Below are experts of layer 3 (counted from 0) of a mixture-of-experts language model. Rows are named router (the router's row for the expert), down (a neuron's output weights, with its number) and show model dimensions 0-127. Each number is 500 + 50 x the weight over its row's rms, rounded and kept within 0 to 999. Numbers have three digits each.
After each expert's rows: "comes before" lists some tokens at least twice as common just after its tokens as in all text. This comes from a sample of Wikipedia text that the model never trained on. Tokens count by the router's weight.

# expert 20
router:497577528471455487477441608500567545478483429482430441521498575409508458507509475495462538476528570479575467454437426507483473530500464553480442404460567484501462472494429463566551557500543487405525463534486500553538456492429511519430533530541489541498535507420420589462570459514548547423558552521422517534481484524447441543527478551536520517475475411492425416475578530521562548511456
down0:530445487543507491533499541559514475564523537566430463522571529524425480486533576547498532578522550569485467498479559464523572441531481414586529483558496409597512552474471525396427509500503503550520483517491432559560498488483499467475420470474524530493519532542495507529512567500434524599504402468454538443548517571555547508439438531433619528551512503593510616439408470474572501584544
down1:467438550470523621574521463549463476450491564589529423541492523466500434496502546531580531546472561533522490542489431527475456487485536534509505414543388473524484473463475465552568514577493484509525502481546440512546460508497514501538487534525507413500499513472452497438529391472555487585445616497424398484508487504361479485479490508468523486496506494517467382516505466540467478510517
down2:514524480598473617450450488455482499602488625470484573460451546498470457548468465528481486491449547408497575482472456483366464487455574446487545530377523447494555484501587564496492520489502541530535500465506487535549499416493498434508474471468597420539511385460538569546494507456515502462458519531502577531522434468479526473566448454572500491432484501411491448479457570498484472473513
down3:465489511564550516503534534515475423577545474518501427517504557559445445515547538505517455425587590498446484595534458625527428467511472515476493537538459436564402510605539542447509501496476509489371393526468447392439536551457482459507489617507559532421438534521498500560453604540454494562528515512475504530529486475474436558412586392488520570481464519550464532461446493423499535499527
down4:550482460469469510501452496559493509525518519486441508466406541499582541451441485570477427562550539458474475459580480501463524413583487514461567446459476475391533524512419539380425520533458490402518481517441396465477431492579519478487553499518453469518515522547595459521527550484574545461480452500492554517527524525480464477589454452539371513520480475450544463480464480433502454473435
comes before: "and ", "the ", "which ", "but ", "including ", "he "

# expert 5
router:547409501563532507503444563557536523461575465527571487518534505493445518571531465472452498527572526525424475567502401497516494448487417445455612528441543513483555498501525411467453450500483536468535513570527553457560517506483552582490539518552508373548434473488572587583559524483474523534434461489435540488488504443510480399486472488475411473518502459465502520559424468449498543547520
down0:482546516572468519592472457528437442430489538541514478561511528523427485516467426462536489513534487436479537484459496436520525499457535476462468541468512440462507467455510448494501553538598481427534501478438509550523536404457425491484470481476463485484470540493528540480426458565460433465444445428505490476490445497549531460549471510537454441540458495501527519610543495413478441467535
down1:555518461420538454493494598392502433526482379463443394546541515452509444513550513560500499511558476524481521493420495553477481510541497434525429501560561550602529500472503516512459560531368418507520535495475442537514482400547409556464488535520555446535466383481562571432560580465517554493538471501514545490485675538476541484540548470536517499562465417495511561467496540472500449451463
down2:434493512442565467464494538503432497603418395552468571554556500511492573520570508502525498451527396495507437522415521448531576420448597519587490644527537541591467520536525525417441488401505459537491509634504528528505540514450515528483554555521497447511525484394460503471477539499602420499443432452459505560519510508520614510470495399500498576505533451443492519465506521498484488501518
down3:562378454439422500462551497418615536557497458479575447581509494581440478499578520496534560458588543513512523526594477547531470504580522511450555544480527466503527528529577524529619578548483514569484392515472503457516459530530565493511520373463535551604424477535514490575535539463474390514468543457560493567554507405418493517546514427443524483475459508541403481500519476522456564465422
down4:438379602413468533534559329579423563424418534535469492449507401494600493474530573486446519456607485543538564416594521527499507508421534395523547507471491498505506558531421537442424487497552521400510549472473524433583556517515500478491427520506508456490496560537543555490485505449414501529476513536463464489524483479469459546473538483519579558404503533561411580476438508531514410488414
comes before: "\n\n", "S", "% ", "== ", "==", "5 "

# expert 2
router:457635488490442424478617517500510448477525462523484529546373476442447485445530457594499479516462512566520509443487427524507479367408562498497531532443442495514536596569516574414463504457462544594510506487558433477507441492451553524523575528529444584535620487420464419490530537589561532508419512513537586448440539499505420502467475549487470524516486534408468448581493521482461465594465
down0:599588439481540432553404547547588482547498495488536563462549437466548539530511559422475431426533421473501539522543454479452481525555479474482546539452546516465438537525563517467551458451406580539494373457408442523508480564462594487534594527457557552552442538482513504491562483454410554510541618510503526528495553434479467528492490451479493635476500549455554492536528545523510542532522
down1:428574506438487500516573496522398475485510450539502461401458515510468525530482511481574476434501478503489472464497405393464516558544518395529495509433513383488483511510514414475555497426519389588458663546522582620457668485437483444474556539551547485471521542510484526607484426530495467561485531455521543509469507500568446500458428448529482512644459548450488537520452535480617496578549
down2:502568515515502459482479524534473433518499553497438461533584526520582412556432562518467468503539475468541505487585524494453509439552522513562478526539495510523455500527517416506534591465473574537457491548444566561452493576444482494503477401562479395587565581500464581519455531581542548571524490496456486509539432497447457498353576521540505438450591474571562546455489517556445562504551
down3:561545505473483404437547599555530487603577541494575459529540501477411507483433457485535425479592501484514412497470436485443371444528533576505499558482488527589542495536495544555532567452493571553509414489552476518533560497529453566527483376526506587463525485518558491506460549512555451596507467463480531421544534449523494490597472436559483455536520480536466604531488545510633522440553
down4:458473592567474544545557509444464496478514516493431505506460579504488469414537476503533537486506434524533409535406432552429562542500539432508508542495494536544510532499487450456532519470569458499534525501500508565570522543483551447482577468474554556559504482497466519501423517494455523537492527405493494646511442446565434493448551472511607506545505516475414349542464440483456564543475
comes before: ", ", ". ", "-", "'", ") ", "; "

# expert 11
router:461409544432518391539491444520482512530465531504518522439399542509388488638444536508486534454515481501414564440563621530535523443475439469457417436508491392469497579541427561502550605512397504477445430486542458545511426516469429467511444475521548497598487462477506458427482519503406467582497494454436587577595477552458557454452567400434484437518453463511437484498579550503447505511484
down0:431444519524567625602486457486420520476498525596399502525473494502512443426474518570544536547519525569450398421431534465506404473458502525498362534641457541596448499441469547425497572515524526483499506432566459449505532476518579516497556499490463506511518543596441505435503457551437564480502463536470426603468537591541461499583517404497524527463454421584447496517535465437459614501543
down1:544487449362519447503512558556620471612555668339559527468443480452469558461514459525552510481460547555551507470555583533500524504445431510468511535440464504492449498412467485411521504410488575575525432552445494569467474467500503502570491493577505512558486519548473617500436477492510526477471457438510573475529538489587412504525415541528402541580534341460462472491453498488513561536573
down2:530437516500503564463516508458468565526558593403601496512535575521488501488584528557541482419464498494516477565539430567458444525495573598595592537458453526423446481502476579549526461481461440519554539490536576516474492481412532578514546458482544386527466481452502510458428425526474514484481438363499583483533413496473511492493410526523452503480482501496488435481471557524533571583513
down3:627535379484482404593457533548607504499512422500555522428569505455453473408523540498516427458467455481537516470568545585501513481507441544470433574428425554487515481555514479471470536449514437440476537597527570530552450475480363536529482518556459545560456499567433510536463480489532436442600539520448497499527547551500461415514513522566496537524578475531509516491445478462499541495466
down4:418576521602465547496523488516509497524496501513476642555459508522483546514496450512477507502424501579459456529504449468484485498493484568472497477427506612498546554463514473537466486456595399541579496575420379464572460569495566541484472505447521472544500524416419559428394522516488586490524511440531499385532519538572623449594469403548558591410565438489568435479452468490579492451507
comes before: "0 ", "0", "5", "4", "6", "2"

# expert 8
router:591486488579614412426511441470553448474513552504573475494515422471413472603482434508537411470459458500481462563507481550476451507487529514422537543454619485456568460540503561460541588438502538407524474473539479615557459503535505499404476551444514420535494522507467536442458451550456480434572550471594390536475458466483521551455526547516526414555541509528513476589499566449518532448479
down0:507529504462522508484475509520520503547512488478460608539489435512491511455478393483531508491566514489492428568442462436442357505439485570611516440570587549574485459502510492490473534558433427467395398473450340449493423524584401486495559580474580469460464442430496596509568516510538488477465503498490510494543412547582502499526577495457528445586472460450575422554460515479460405583373
down1:507517549557487480429514493468505539481492517483469551541452531470528490477461517456521473468504420507528533529498640432592393520536502631519532533562618559514474516460541507478530528568447503579554474504545566485454578552515539589537537579426488581502500520519497476519485539472511525508495577610458501471461574507441495548518417480520499456443498569447440562556527505530353484449421
down2:434445500469558545479535516456465460528427446449510448500554476557369599518502498547515430494516462554553510494549503448504529499548383488441472504472481471543471412525448561524533527503455522568455574455561469503585514492468469540541507415480537553550499509452503526538512562532430584431426527355491590512504465503469547486477599553601501476432511594540494473424538518517474494491524
down3:448500593388566583564479435668480464547508545524472452514526484475482454487452505503489514469580525564508533520525470464511383498510530458501445442581396478560467513629424508528542434519491539488547496553439448444368464516556509606460541505501457540496554536550593491474509546564520591551510545596437589454505467470518454455477509483488524501386482457559547486558522468562430567517535
down4:518467421532479549365535535583523499523505481546538494494629495437408513487514492435480508480563446496569457443593482435473517475447487500591518517461537495458507508539467486489541597473512542534505479486552520480628473503546519473523474534404499483545539457488646494500503417453563556638449502522488490485556506472498437501493577555490554524493594461606493532442530403480542441446480
comes before: "The ", "He ", "In ", "It ", "as ", "This "

# expert 21
router:627588468492463578431484515571471442568490469449460557529606500565577528453500481569533533455501535491536476537450616488503474524578495462458490434401510547502467444463606505467559521561560506479527508565472457526468435530480531499431546602491536414489546446377488554627535495467463568465500499435642559457555506493444547544508441494554491522550509590581496468491569502515547451551523
down0:472515442539539511509429504478376517524514586505471515564449469421487421476401502570449458484491454506528465535514509499610500360419467497509404544492495544477452515526495449481480489491482548566604582468434535471447548465522498446579508562599518484480491485444539447561514530475443557481570525434509472549528424519556514454511574432481476513552467510565407487483422424455459495402547
down1:594576470536471456498442555581553496522452543500526504424480526490492495455549536560412541448517523421527513484509466489488530509497474484539448408456431607463463621585462499536458484518511476453502537525582482508491473474452581473432552464518456528438425577549525506582502513539488499500622542494539534533480411501439531480547523463503447408534519444529423443528504418502479503525542
down2:545506472429493500590483491470487468609475513513473575531604537438483493447465504578527420468542528524510534488506442450531481503536498536520542535460564466454508423594490553399496497609485488440457514482571482445434495483597524392461355515497471468480556396472497438489388454506473391524520469466550460458464501442496452456535465530463510492478521454573483496531422492546534512481554
down3:518531471461508564515554451465484510522495456519492528530504592522452496534593463426552509398454502444541537441481496462492536453501551622423517472502594461440537339412474422552431500505571527496499376552568524595478459422580508537432499410562596504544483482510570518450438499454463438424509468545533576441497437543497468459509484375430487526583555404552433476525442476469534525430467
down4:575532429574555494572456474502503493459509544511457451435382522389430546462540477502545463502473553485410500461599476458417417478503569416563507490531532374433507460536438512490500476510583614520375515446605505545483481545464447499530507325481496487399524488570511497530544483470529485543480454571460438609444561554448494495503533551567541590496540505557561518504522471507466500543595
comes before: "- ", "(", "and ", "is ", "=", "was "

# expert 6
router:534512511517468587524522519454541445449522476452549521579542533498485578468553555542485572478532553571494517467478490540438522421525566496402414523538552423462565497556473407582537423571469542592554597505575456468465498561537408480520457500481580543573480432430483515440427529485458467509568562483446466414417518579518485474470398469454539485551556539532509471498499517523603557532453
down0:517450493514533473514533523448494467440556413540610505549540534609521429482482505480514500416413608432422473491492509424441436486507502629481522539505545457429503483481495557501540472544528539451466464506549525564509486508486417472567460576496466546603449498473517431566493527470464405514551533500570465457487500515457507541501539481489485540474574476538414478552518479566486504431549
down1:552540569549474488442533504470466567367428473483624526479499493442585524480450449488529485477500535465430530446449436570493451417416562453504588411524499405447530523485482492515474503452473471560477540477520503547486525562500524527513418499455516457459486450502561524579508517460373483494579434487455463516473501534461533580576544538503469533467454418366462379514550567463513491425427
down2:571448504466569520483511546428443557497521448548563671551489452489576495475340505485496552501562483497479487479478484467526534452593570495427509434482552494533468520547507507527474485413534510474475434452566477539491485492430470415498580515463533439505513460535481467554374457468424632532453478497469385463497466458495441487458535522505489531427441580553577526465491445546581514529462
down3:465570487455500583510477523416512513544480482457497476510443411418513512490489558518463511558425481573507387518503491402548492561516524498397502561547479479497571540489516436573578479494511460486541569545438523405430446488472547487437433528423491466538549600513460511508459564600487558498486543517480461492471519453392429520557489500471450543540580508462544574530538502366412566412505
down4:523450434542509521466487518441488575448469541540460475439454496424535554437540590526523506443525388477405494527587518479444538489605461490560421481502430447422584519490534473417479563524539472471507528484513618511523458488470434546495503469413512530502527487487417460400502534503486533505500479478546425552544422498489460502415521489480469468542448468546482496474578479484494504492541
comes before: "| ", "000 ", "|---|---|---|---|", "|---|---|---|", "|---|---|---|---|---|---|", "|---|---|---|---|---|"

# expert 1
router:568523390442467513456602481487473479543511504426489504559584447499500433563518454477411561471500462577484566526467489449422421462548480481563555506477567527523484462462565475447541452575435452516505551529486409512488535570573557467523485554521436455561493499421448415485479492505513448520400512420491451458543482427521506460530432490497503506532456543511426568448526532563434390605582
down0:600429515497603488477582511425498460421474529442460586600575525485430459574397456477417549430546475501493424474570581470509461567434581586422499413444450494556578481476525494509519506526589522514474553494474493437545446403445418457571531441488572438455535557462463496460531483556500542490470519592507503482453561503472480486529555631483551527488476525494578505509506433452431546418469
down1:431457503534440519483535511470470442519524471506547539543476486469472521494473439541529495433492592478499475546571509492438391549524403547442488570471540539557573500440382516635581470525437595578492517502433468497436492502468499535462448409546499506406464471443475503435492641523506493570510486520498459506520523475499448471509607465428581358510565489513493524458483531449508489467536
down2:459485511490521393504528501505492520529504402500401496521487479507488493395512558509447547420473471461483538547521482391483527504467421413529622468454540436512445478510516480534423436543514541536493446546396518429522519484585516526516563572554383469534438482497500448469449477462477492507507528452500510446482579448553519513446540595503480580409517562526525506507481459520498495508578
down3:489537532541469487505563469461511471536475443515568517617422443484510465371532507502454459466493505508489440490506476468526505405503453564563491476562518543521519486585600462557480439424538596536518404561458494487415554547609498416531497505502520584513543553490581535464505458552485551567470447531487575451544486588551463480521429566526461607503465475443502484522525540542459395497538
down4:496464472447526485512474521489579564481598580494399470486441494468452547529563450566396492456446455460549518603488498467567438461523522395479609484563475487517520481538539525489488536545646582550564512591522520508479468522536526535513531485539529519395480503538515551522513392464546501457546476507409482478618536557482542463526394553473475428514498570462530490529547484374560563531405
comes before: "\n", ": ", "\n\n", "- ", ", ", "°"